Weights of a small mixture-of-experts language model, trained from scratch on English Wikipedia.
Size: vocabulary 8192, 61.1M parameters.
Experts: 32 experts in each of 17 layers, a sigmoid router.
Training: a variant of Adam for the experts, 295M tokens, 4497 steps.
Below are experts of layer 2 (counted from 0) of a mixture-of-experts language model. Rows are named gate (a neuron's input weights, with its number), up (a neuron's input weights, with its number) and show model dimensions 160-239. Each number is 500 + 50 x the weight over its row's rms, rounded and kept within 0 to 999. Numbers have three digits each.
Before each expert's rows: "comes after" lists some tokens at least twice as common just before its tokens as in all text; "mostly gets" lists some tokens that are sent to it at least half of the time. This comes from a sample of Wikipedia text that the model never trained on. Tokens count by the router's weight.

# expert 30
comes after: " ", " |", " (", "0", "–", "1"
mostly gets: " \"", " —;", "4", "3", "2", "1"
gate0:468467465486489420446473460468496500474537424516565478509442592511563491524493491503448389533552533454471486454446514488501497491510551590570480554363435592507513392460460533545375438467540501512552489493459492433556473517448457519497571479
up0:484488525445476485547568422451461565477614520505616509535449525468539563476525594448533536540536413419572411526569496523569549405459431539600532482435493482462510473517541531550450397467456467472532392605464522464496544583491547515438469541
gate1:500533519560480575527547450478505510527448605345556382484513478523445458496572573465523474546393485580439554507393432567437398552491449447503510490507470521482500602516515460519511489479555539509477570487517449556544484505504486460517573430
up1:475548573516580494553427563473514527519548437485460444487471471412568469447529389465542500549436551434535423513514472480498499510543587519489560515468440456459505450492452461564472535468538485489450464450582449456523510487550581470475597477
gate2:558393549460460540560538540506485459433417579524429451516454487517461527496534314541497476462555505437544510451544497526537472481441477607553466509561458527571472491439471568491449477381571553425478533491472510496517510488463466432424528514
up2:518448490451446503442495491421474471566464481545443410484531473480509485498441625435502517528483488495536500507563489484543535458453523473576476488461469552483473517440467452482500491455511438483551478481518507531531483597527448544449563489
gate3:573550472498513504557521474423346442524444388554442507585540486539433609442533543514501513467587426542448497481566554508482563481511449485584529467442558479478569460531441564357457472511552539484398485460503518489426536481480549395520534470
up3:500561545521604394579519517485494502500473455440497516600512581500509550476607527526447510612494507433447467488432527495559552503547399520534474478427554521502518429557492589384488517443518521500367502521546546505464424529480415435569454484
gate4:469457501505473484375591369418469530559517557522529437534534448461461480467466550430562533431552471477450530455486491520482515422480458415494522474501591601539658482482503533557501541414528511527581471526525325466532517603555555470455471423
up4:559441488444514503514523443598423519476460520472530543438383469458526522440450524545568502488513481539587557419573448516493426506502509527404536515539510508491501507479478427542507592570523468539584435532546518458522427469459456534475512506
gate5:541508634501501523500520547579397575474515498544577536530448435434493575364502436563551509615502447450462524508494482426490542445476431516505523524482498516476420522569486537445456479401488582441476450507506546485413524493445569489496452483
up5:424512564473511543543574552487394551501518469535574536500502535491474528438443464506454497540534503463385577462493572506452519441488490479535549579521487506444474562557415537472502501426521543513503500539527441502410506472431514496604508510
gate6:563445510556474555590477461322492503512519493466529579570421487498503443546480493559520475438541506547463569471427490512481404503502526568494604511436458519438565566440506577496484531511465541583528510484460396536520469462503514535529456505
up6:545578495517468508434496573548522555551506475499533475467488451445413463532516510395545468489501567481624417477542472479521575383477457509450526514504515495478514559509484478469518491502485536542448469421507572496438556441455482521426493515
gate7:549548448543459436559468413423428557502446535603537447476506497486535613474504463474505470491486483510448485581514477467547444475366444569556581525498521454543534630526518543453534495529441517550605438521506448425490521559525472472513473519
up7:514497505562516520429455588606488548551512471467559579572503418496481439514514487489453435431611497505544507446471417547534539574553457549490378485553522485502515483556451446522465410527544514479471527446417561559480511453432434486499473481
gate8:487497512544387478546556383427568463438563524470419606377451598494509473496493540494512570557549431487506500492492481540463552541483430480519400474435514508529473572553583444490518503381577531488504554566511510465510654543383575484515500458
up8:464444468523416486533498408534568466485547521575453604437523605512458529574505583480560503539499450488443530512518507526454520556595424456556400540415437514560449505615544489454560491446581475474503568511508541467561577587409569509562547507
gate9:479453530562533486418413497462462504510496457559550445558405593549468551416504436467476518489483518482489495454428465474526550517490602602503549505579443463496449482617490417475477463482510543482502504506543501374448510477460532454536522482
up9:552397525541509466457402535509556452495521527514472479515549551568472516527459461524471468439487537434524493545482408553487494575612617572490522420525452519482568530499445506462461489565478586501609386443463491464459454469493519540531443560

# expert 17
comes after: " |", " |\n", "\n", "|", "0", "1"
mostly gets: " —;", " can", " would", "°N", " |\n", "″N"
gate0:497408507553524504546446495441452521573567488471501501503520538490529519461465521468507488480553520485500510538524506567607465523349452440462506483496585487401558414455428468500539629492498464431581498509483522467435541444519465506444494412
up0:531506477512461505433537438507479533491470562483561567423480487409568543558482492438537465569445437463542487491520520477454400453444494475482464555463540506543533503447474512384458481503523529524486482511686486552489483483534431567448446445
gate1:588563513546418556515462444506502626482511483480516481492493515483439454528464406447570461558512512591525475546489444533526476498491433534478582505435439479545582605554480480432489402559421489507529525506474551401524517466344621510496533486
up1:541403547589541453569446473565511443528504514519371555543587502567500566385460426488418516443624505566499482529436516489452577524518494484550438426529481590479440526478513565486479552505490514443523479500529502497455576502543490494567521428
gate2:496479442520584562565407464543343538453558449596501453547487447518584488413496481498481488531462528585580540566441485518514591433531544475488506458486551592503486557583461515465519501484530497460455507432496546583486572453461558500528473439
up2:498459470487552511508471492510520509497507563482578405529526504497642492467499525545482484517619536410508496548489529408457538458403486493506530602476589553474368454518483467493435546421456533540464489602439505541480539429432496459505510516
gate3:494492562454413505465485470376551453491462484462468468496406452491466481465539459505462558481528441549474436407519513476482474423380494495547539441448503521428500573577539465487461512418429500476512536514416400510466544566504452348528383435
up3:516576425520518509450472544598490573516495536511553545406540518535513457500562507528550508535468497441462480635520477459511484554559449518533458487483493485527540439447483532544560482526490543503450472502549525540456507429517504599459548585
gate4:533460532506403508586505474426461457483485555500499474478516445461490428488463453554540483584542562500441551556521497478350553479517495481515520476388497498478517520525485446365506458484472534534466621458474497445467471521502537377508436455
up4:548424487488463574508495470434525432539525574475455482520548512524543511523401532531543485503518551510473580564543532468452596471455516413512596520491561415428551509512467538364517445467432442505457522480466521448471504522580481451428472468
gate5:522498532478467523423494494512495510496467368428544469496508503419490449490617463470559509538423458512430474536474529440512545504431541566454583540547406483529495450456490456584529514437531523412412419568455502528472488566445444521559544501
up5:512451438536500515552511501519493513374625544461468506480612530464416487472365532434481498548513528488470535459520525438499492566496436446542456563532489515481537538534426474552427471497448496570473538453511488497528538496535539533467434577
gate6:476572439573493460531457427455453499510459459536509483574537478470499493461509506377492522459477488556533492568424504495491539545464456505499494534547506431573459457507367525537483527527463440515459408374515502518513593491493517444480497426
up6:498564463524482439563504391522491486464449524448464422546526435447517477482506531360455570488497493596520477611478471465552567542507431486509544494514580464469499478530429487548471545551448426477480433431485555518558604529490524516474534476
gate7:565447471498472523464501453461508430423516432521470474510547534423547488493511517486515464477543423536546494486496480418532450477454538501387506500584547585553454480472442462556490476457522525476504457524521568459407592532465546432447502527
up7:426508540529581476371536519491462495476521546581500614539474486434405409499545536522552548493441473481439466459525549574502515472529505485529501612507462486446516537478539640404501484464562463457436540520461506453559378498470522489531412464
gate8:435558445599438517503448507468517498353521562602457473551479429624526458519490438433552585495469497487547496591504471475570383554454598455536498463477590560449488439528562573496510423499435552551536478532566571509484529561465534497462506502
up8:487498486526500496447553452518509513544516399507461546533553482501511485464573497461471604474588462529489513492612567508540504468430448433464462572511488457419439416454469478470538574527538417439490379426450552500425603432434525504506461480
gate9:526553546511498420456496507513455474532491511434499478475425525523552530489464418446561534490586451542456472544532551518570492490541517564489487480557473478504481584582438428390448564421507531441577569497456534560539490538463587532585471406
up9:557501485457474521507483476582557540489558475601491614437576451441464444438525592509526519556447531513588485603466443539470541464625499499451572584455499498513490420479493595431577542547428560501537453509521480523481481445560562516435480588

# expert 20
comes after: " |", "\n", " |\n", "0", "1", ";"
mostly gets: " |", "|", " —;", "′", " &", " +"
gate0:465449456522479459494534517563534389564461545524606410487424462551489424506522414483375518501570584546442474402546510528492542413497390516446538544456493547420537530478510536525515430494485443478459525592453430508492553415578555441520533528
up0:482500472450501515454535451579480465556462489518582429474430521545423442460554436534482458566508452478365500456591546401413573473379502489523522464447456572498506447496485457535486417491485450454467383555510416446506445437518524449476481486
gate1:488515475458475484466477521498502435494388560534498475538462428453444519559465483548414427448556580496488462483480531385509493512527469483437507502512537583413563456525528552411471453564480535435594500562485468493527526458568506432596432559
up1:479503525493473566531465497518494467466523422549459571572494606479521480543522518489531543552535495545472547566445491510496462532591517542517538482512424492566444533481470459584455513470533475455478490386529480475514481552526486544414499487
gate2:547486505516471567481487533563473512436523564381463516455487573598532505481421391518537453474470488508492404465493440517435467550418496471552475473489530510520557436535476507512480401514473480491538565505467513589424477573607478447555435530
up2:460507387501476615516466555618478478457563630382426454490529516486491455421461412451546485483451498525494415484523516525479541534507460424407553514534530533494601455585559521540513444460477476422492597526388514514452496553476444469516510496
gate3:503422501455537612475566498560617444449505555402523459589448485490499412383512467484514533454573451587496482519571476461585586476460533558397505397531460508505458564537477447470531449451534453442494468566443474494515522542505469523462557445
up3:536574462508518446544427509528490438491416466562396553434490422508534516477497518536473426458514500514467509450448546468446555557453425443482516528518444507617538500398555474509388559455384460570512408496435571535533529455489622500506492483
gate4:415580520483517438426549528516446476437408561508502498512389541609426455463494516491427448514454488534470484469553499515486555391534499517516464450543514499479460511557519511513490383505618477430466535622540417480490492434543474514582468522
up4:502457469610473548611443538559543421513519528469462388530488535599463564432484458446480498481438509625556447574485523431528517558545554386572460454466452573528484541580580490491424484454479545516557523583487484509456522514473448488496509499
gate5:527409437555470513492468447515515511458545556425550441443497567534492491441459455489577433501441435560600473485473398502508441518488512594515523462473504554516614489563530441534579415472477578492514501445395528409487542482462434432519523453
up5:620576576453502514497504427481495406543321466593545495528535499513513574618501559509488591493509443523471483528485521454479515453454574434497469550485528427522501514503421532441517558485489467448536498480539491573438506485508506551485513545
gate6:462487451530472532607468567473519493470451417497469548526460445520530488455467551487533494463570386473445502543590492508575566447451440506541500453518555535424444545443401593366563567502474579468470463559443427490467513436442501474600473434
up6:466580529485453463552558544501438414547551442448430498424507523523501463466402443440363556552539593564477544480485529518523593516476520504438510454467391488514518486506497454535413569504516427538505555463481460498514467522537482481509554471
gate7:489468516516521516540486501497524545539501578499489421441413459529486436591492442491450490461552549588517475443492512474520490532470509466496476565451493607589557566606555481509410371520443532476526612582444540563467508445565501552534495513
up7:500570472507464511526513422495448506489530400512523568545542515545546563443504488546511539556457489421504488528469458488433521506542451504534494459556491445463431445436411540478545604458555545552432393388474495471405561539463530418433479472
gate8:559541472526430540503508481460481459495525495498473539520430410460568542551450399472459447538520525486522441461555532480566497506366410452542462577435634510629515450551474452494458443527476534493523467558405471453444531556483531436462481559
up8:485492485453583488484521499490531513454439498472559550573512538515541477525527484633501482458526493497489528594563568526433398495468460565612458555485479533514532446447555523581510437565518533566502460440472502487442456530529433522560520553
gate9:470578509525524535480527491486556496439465406434458369452489476540409439489501491449503523513546444528477443527522520468452469586355425489454572554477464528471498523447443533419489507520534457519518455594450487539500494542491515550496482478
up9:497577464499472485521434538446469598482478519467517580440422523408569585533526584553428420555410585486524486513440524440637463498537544515614476429495575483556519468523592445599529506447540537479572530499504562456590491445450495441519488459

# expert 10
comes after: " ", "19", "20", " (", " in", "–"
mostly gets: " In", "20", "19", "In", " May", " August"
gate0:583422580524535540495470553476553535396424581475520545451555539457544562392557468500462562522460528565567521375445459514476511516423477637514481568487531461492510437586482499513514534533490582579504518595470579457497459526478536509523404546
up0:456442552514454542389529376474533506439424488537568492506560513525478437607504591433490581459499490527404554501499542414438440486608559456542519539421469472493513630405463480499559561488453488474502436515592447419548507597476450604458586369
gate1:543485454448454473521496534545572474475452462463489579529459496452517554448508559498422500470526544465563563451554505555494523484603472494419562587431549499440519595526512489478490522468591523564398525482471562552507527522488460535484467519
up1:519412466486520493493446539478571440446547523442601434512491608565477514489474395536609481490529538573484503591532489531502424618519550522565435581489476442502523555538519439482583506485453478537550467521434477557536436513550472493541496556
gate2:535499570527532510538453541553549501498503597418524523594514496578446512378510423468416512482506563484575568515498532584507544494490509570531538526423507412469492460527541578475481548529524484557499401509501555613505577341524471436549447540
up2:508481438455514484522528376420504536504463427600482393446503500527467535544499573493606466505551438492462412583500554399496473500546461419566422511452469572517592548490445505539502452489524558401532579527470414442448431547557594555442547483
gate3:495466482538488499537527600537480445488467469457451597434536487505448488450456459542417564486517529532515457467523486553493588450462514418519453450531482510528437470474452486504505443624498459488427425487483570554389521521351469472551496496
up3:524447446455477537615467506509626396492583453464518633510519541498487370432464481534514467415487515552428553557520557563523528587501560511522543477492517487524451506439493499464581390481469540607424480551503477481561477439454416520437481491
gate4:478458555529417472566394472475618503478530518537607448587441511498508472590479476478434553456496570533420441551489507510444511546482442563467485471458634462504565496544499538554497552484489478520557525502487470511503571503535499442578447515
up4:484466379422422592486644487513555405487460511471513574408514504450518470435487541528535522578567501485599534429536528537611495512481455516622563529502485458537472564393554470447576522493488523502543507488452440495578494533429419581456425528
gate5:499480500574462452585379502481459612489447500491603580589443550428477594525527385535433515516579530537481471445401435549564478546494513536461523560416492499451531488530534478570555539485528506489475548491548470397492533465600443438490563531
up5:467569576506545434507481556460423569531542419547476539597430579518532530573475516483446438569512467392529471540479544475510565481482477486600537543479457545545529491549550501472527444549553475568508546557527508390499569430544508390502507557
gate6:588502512531470447492465487502463525482437498490533514489452492508497478553501534534465532476489481462559558522482461528518509405463579518507462554399474400528457538440521545471593497457518530597529454532525585519536542533473467460603514510
up6:515505566537591482459509562456451420530537429473530515556534524523458481541455514391555536536479465493429520502494537501573400419529415435448426454521468491473480557478448610450538442497524483528447520507591527534509451471338534556492467495
gate7:504443502535528494445470437463551479408432569468514508619491421475501533474539515496505452468569519477522462396517497466473561483489522541406483407459419503511566530542543569495459506490538497546418449503482604539465558408509505517519511457
up7:532447427553473441529541528494481492495451543549530479490519534547568500475519552567474473503485506490491546402492423531485518441539513528430372397470613480473538559378509483538578582481560468540566583512530514583479541444487578504546562493
gate8:463424495474527550518512477530558497516485512550523501582493492484506483542603482478445456395512559454561428567547492602463481464473492456435546510446542608453463551506453476468535397532467499441555533479452417486415541422513469507514533487
up8:468504522491493465456467497400431480533430483530463414467533587499397546473412553568561609526464445554417507528545451478515517552544560460494427431476507387546496488514336504416560573528606435529493439521644559529544512542523541468559478438
gate9:544541541435515498471483526432453592593445492532561505513345446534539531544526516542427492573483504466491434424450537434454463538563467554438435497459477539517423560580484576485421500480495537592494531495436464482467459446476495525391509508
up9:451469453499454530576467476620599470490527617458569481462478489523407469559507527468552489538573518566511484525578551502509471573527412515578458489477609527492517478458566509501559500484479528456489549568410465458544505547392456464458560360

# expert 2
comes after: " ", " |", "–", "|", "°", " January"
mostly gets: ".\n\n", "==\n", ".", ").", ".\n", " "
gate0:546398515517508456530466443475494480481457452444671504564461509487555471498563464496440522453446468503543506472479445503535478574464515486471441487508377514575592428528575489472480494440525516437579502552453394458553514502490552524561481437
up0:497570532496510485458456433532507549538611494570530536436518485527520575427479510535587397535508479529478446436470515404430512489505535478547474572470516550437448614585386467578480498435486534508441519510482563520459491555509442501414484550
gate1:465487487479537492532588400470528500466525485492510523587524505472465560541603524492385530478595483450472529456477483437516490488552495494570479494594526511527492451548505466567502457485509609385454474488404475463488536474508541539440389432
up1:474536428463481412490495420453444496558585426408457512562431494523506523558471467483464517413498541468534487504526558480510436531508467480574474554586558512594496557478428473533541477553516526454439528514430541536468530587464475481424456460
gate2:524465484489519551574474601455532473442558424547434502424502515495422473418355450526501493422560563518456506566480455500580546533487496545529509564510484554471474569563423541489582381504399489518516447561402516653452477521545488544517562491
up2:555568573539491446564439402481556522496434523512564468608491574454549621463609448530533503518388500475457494557509516465478455501456518430495521506416573533540501438513460454487524544402542548444423443435514530437442490536544516528459485479
gate3:518433546496592580506469378467535487421602495478439440581550514565526480442507450599495461407558542492457466573472475413579463466521397517529536463507552628449530557504513510476592540612392477555563445452451463540497583453557538478495482500
up3:473484370522510420514592627535489470588515521495542563399459427521487492508483548430484565591494490545578466439470515681473600478463540567392491485522538513546519492555500532571397432474604536554514527481560502488411441423465496540517421484
gate4:420512467518484417477513465583507490533471553518542514509466454543457481433461468478485380473474521498463415555516491483479502579438469498474524426459330471416404528544544584510525462515549449478485596551473491522542532496450494460469579420
up4:549537527448563495469500478462523598524472540554504574606439522496540526395523534597556390492610480532514467424399420480532528408592505547573581528454534622505593476546544566538423505422513499496463533481539481550485524425479488516479443543
gate5:490565539580421557547469395416428553411448483542491331489428527554498456493596389529456499514488490450455465480510491386497486508507495466507489458435509496539493551525450518515548500465528475542438544446428538533528469416490471434503487490
up5:528555439488496453456531429478408482511483431546572433536501470534557532449499564529514527479524554480435561475478482442471538459467533614487567553489564552510492564460434563466524557486450494566553436492413544449628465450440473506529436489
gate6:499507538537450644533419547514467500515545488586477536666514512528461540554437461541463499411587514596494510498552536473498413513546529489490451505536576614495440545502466456544410458440436493557469520589453508522533477468545450447467554558
up6:483497538519490535564468536531479515420491526529483555711482467560456470571489480569436473387521546592495467495524472524506442498486490412437463453593611585478405551498495502516472513454468436533524492560519568565528511421497468518506537560
gate7:553606470510463439505543469522423481447404497513453571547597470525499460588463489544492567503511450579502485426585478427540461560405466445525469481524552475527444464553496438491487566451550549531504435508443557653462502533488552570363440525
up7:511441536445525520461544465490519528506454581523568489451578557424525489490523544447400486456491503512433480494479471616617513449516531519498503504532501494503518567527453515522515508520409500454563449462586492434481530514578437538535456435
gate8:492503516475505499568503589545473489455527505561447537540544440499535406494515480530414365477571555505465488470490501476530470398473453486416578547473464510456542607452476538465607446495481468478537556448413462518465520510531529468506557505
up8:555439480522493407516476495450465498432404523511481462430497548587478464498501444505522478483423519501505474455451423531479453591436580489459449516643436498472483540433490497511529461509487468456547487422570520572478545463489527548497572551
gate9:489530504469429455564514526503455465458432580533501509513425507550536442520454466492436384494544549480507458548497466411428472446440563559441486556490467519443587565491501484477597425507486570560526523428459476584553496536564503518547644503
up9:460488573536559590443523493554541497531577439480535545516548443472505535501555507537517610483516452554433511471445522529504512626544421433509476462468517585534465470564440479514435558494555511453480430608482497437454505427432537435479393534

# expert 5
comes after: " ", " (", "–", "1", "2", "0"
mostly gets: "°", "°N", "6", " town", "°W", "7"
gate0:571503430515466613593503411572475554498456493545460410396441561549528479472561467536555564440513503509520409565497464417524541531519523519548521429497461499609482490457528474495558542473541465511565527456534476564527520508511539508512516469
up0:548564424529456534616466408544526526409440507494448416431435603568518490482519534474522506453512531474540482510508438458590401580517491511505593458458463553565505456543503518483592503570573467477557563471547523546547534388458563465511565447
gate1:467542483522470521505514380467497502431436561514496528501463515541460482483553456541547536529482499492450486580554512529446528578442517545550506513362474517589516404459454453493560530520441618619530484495438424496454439460467493548503522408
up1:590470450428558533489412457553526543558488452510533481469540432438489576498505545436496411436583536506518453442501509459534510470578357499482540386525504490501453610498514589411487486493513435400459501510420571514539497543454517537508467586
gate2:517541594458487494486599511514499464449470522473464483582498594484469480425532536473548466550488482480464514524563451552549532454530486509495564513436455511420490577588496474472561499497510501530422497513390490572423582477580476485535465461
up2:536540508506467561562518451539471530515427541497470539479375478448527546557498492571508486414495582407557494462515475482520489536401434452496501511501638471422421539498490426475571482521549409506509569515430502569471493541431460497467461544
gate3:468527518555473636541518528488559518420521441450599537447448513520399446493518392566489471447464495562493440531546495412499502578531516491512531402484443425490482470536523469548461455435389468486428484444560496503454489397525534491482458432
up3:580521523428516455530592476514450479503514563578475572477490439485548539456496568494546531561491555465569510514443537484504440384429491529457414479540617517487469468439526464458533575514526468512498473555467467485452523564530520548478467492
gate4:462558442512493563540363475372410587510457353516493432577600545477386503482492359556456502473544499567556456531533455383469468541516489515507478531525439449514520566480486446542501524482484568547565502462467519501478585526516631521499469516
up4:455495600418425447432568520585550463477524521489494568468420476478535506545525565480575455529554503487431541410517534630526553471464410500450493471504557514489447449464513473504474475524502431393408373505519481560412500498453385449448478482
gate5:524408553564470438519518495447461460517511517523486451508495457500461390472528474462462504621442466563602431536534467482509523546460515495522538487521356525497529474526481585462553470501488585519532607498537453494541562455512612485469462529
up5:545496483422676466528423495467534574491464538471579476475561481469533542415527462572484496538612485439463517485440566572516553524526482566495533474469556477409495570571581508496437454508435491558477472504460520477510441419563490609541550617
gate6:599513520496480485561388431498506599517463493453467522464508507470475511473496454446423519557384452511533464506434513523503469494562537545499490527574568589461503558460484486401415540512504522592461533591429569557499559566414498573498423487
up6:537563412441479549475620429449464512438462555508481539417563559410494474569448503473547448425491520513459498399422513448516500438530487460360621528544516591449482508551568469477503554481427494565456522457463559617489495508390473540513471508
gate7:477478571499490503481497505494461448428525420525523422523393528540472602480447467505555463532460547479501515445470466521609461490501524509483588492470483541560499421505503640486507500528436508513520463453476476519501473469418501519464463489
up7:490514518505580514558495538412445525369487498575362437556504500529442516466523400521444429502413502487544554462499497567487359573430562464512475553505458591528419525535476471485537461479573506534497556462404526477515521465506428496503555583
gate8:503511427567518433484482516545594514478546573434534494553458430506475498478471549551383466639500519554617513506468370595529544565491501504467469492569558521521513445509507546444447505456566504453530480440443509468500467538534518473497366425
up8:508495532467527583526468568465530564462501589533429547503520413482386463460500432457487515450527481446519577541550489449424541455481462554560513478478475546418509492487563616519384487523402487436493491431544498396551599557439477567449453464
gate9:413407561520419595517555407390521436509458463446473507485492540523520449580465471546418491531554559518520463478623437414536423495423586527507480458413480480370538493427495431555451530450528511519524536436533421503490553480497479472388493463
up9:412456494544414561544523396514530488506503442505493557472592469523524532606507488490428520613474559521528460576499438441500480528560612504484442521370456480497524523524566503485543499533512545525469489452571539511531518493487485483474531514

# expert 28
comes after: " ", " |", "–", "0", " (", "1"
mostly gets: " O", "′", " −", " Sc", " Th", " Gr"
gate0:515645648527432479457447468584457619576470474569519563575451509503454478457568513517495486595548543530517350546518478562521530473554487480498444499442512494433472524516562522463489539518500577471516482429474454545433524486492536525556550508
up0:498487463482490598561383464430642476551553451437539392501596441537516438454476564532503630395431552551485505579487455492510426473494608532489527437593515593485547450463477500526530521475477488460570405558517458503515502573415513528491580407
gate1:526437446536563516483522513497527369482508490519412494458546461502493487543441563444597546449578490553560535474503520476578486467540441444527516513492485495487564616516456535474530509526424527445522497477453511494517570392435502519532534472
up1:541491517450544535457531442512482485443576483485557559571441591461579566452459541490481426497520526528443499541520513473544464448515448567446516467349464501436483543439493549518439566472561421544530518471510451463564510544540499453534625452
gate2:514451626522427480507433483474432494431592402480496513497558489547425503551514392538515471551438451456464524485435499579519495441407492554517456566440480452516586510532501483442500523486535560551496542482522456477498545531490555509543511539
up2:469438564510578509459491522535497419495547418497410568574530477481442498442547441573481410441558537540518538423464536530522502432568513518455572479545457564486616530532520455469479440565529479466427486528497411480550471543433579472528463490
gate3:492515485505362505593571540563524505469523506518468494483474432494526496474552579388473481454558522440486611491513519440515559501433427457526530435382470523393508541467518496514442391460513468501447515498542483474536549522422501542376484404
up3:507556451408396485543555582510589456497538511510494502444430520526474502536539604461454464500544540453449525561564547432524446488476513458593504419480523507389566550399541509490548453507463485505512509479523439490502508422505473583412518404
gate4:498463441501442456543457489496526488452418522432507455499515531477420441511558484479564459513505550574448467533407476311593545555508538577434534388507480518561522553433558538524524495432459609466488499483521534455510481485518504450544522495
up4:471501570508545534457491548507524489510497507513501566512428559538461491461456441482481480409454370442500542425541485627471453455526495525497483520601465468407482444570522584456444467563520458549470486559498474495528472489559502536505470540
gate5:501511456513504569577453582438526410537555495521445519411509408552469490534571480507512472542624545436462518498509555484527519649593417434559537545384438560544483618480445503521513481513541533532530533463409454489549531432577516438554540434
up5:539486542472548500509593494558482484526564511525558504496501570519560548464505521566448527445547480556508476499534554601470518491508385536530432545510528541514435399491497609441523576529484489402537435563465628517473568430459468497423519464
gate6:508558614547495577492471515522501514522571501509497575449493571459504436508491505571570437595506521591389426555493513452407572493540569529566427498482485515525454486584442467541510488469429521544578471586545497467481473528453481555541498491
up6:482434497487493392463502512546491495474530625482457457477557431574585496537518472412528502518492420501556482508437483527489480591465499496454454445437496578468533568568517555473460402569520468550503471492527495553596497514452530506521471497
gate7:480512453486443509471542492486455446505484385524493518545456457463543611551488478530507519608547512504497537470558451485481513460502476518496485517421604466581527554414465548490450484522560578454538437652501454418460529520441526446439428509
up7:430470504527501458525551555529551480511543480539533510458499449531538575535457496488420446496492538492476450530549514481434508519527483511428416489434525479531544563513507539617424459551541500496528492586492462460406504413544488481529441544
gate8:485504551515536423529488449437428512481430462468513494538505480528511529481533419505471476438482445432612490466553467473528500493406491493428466458495464574461477531393436552578387543459609605577441457496470472468494573479493518575497573585
up8:537506492494476535563433596417546524434473535463406560498504528487514493578461511487522533447416563528481508578454455573489432507553516490510558559445458403538558530540476511509454485614484486485547541425564499491471545502515526387541480494
gate9:482544504548523520530458516379462486481535427457471526581498408410594540529554557494405428529561528419594431525550507600600534541447454500566539560441517523454550471480534546444493578546511479536552474509519481486513559392485444526523449511
up9:454459454464446563485573449562551424478492486445410566523513533532510458569479546522531528456599502478515486510557554414520547481416515457524532523425511434430428493371454473528519526511491535441461523593485461447459531507522478455537526422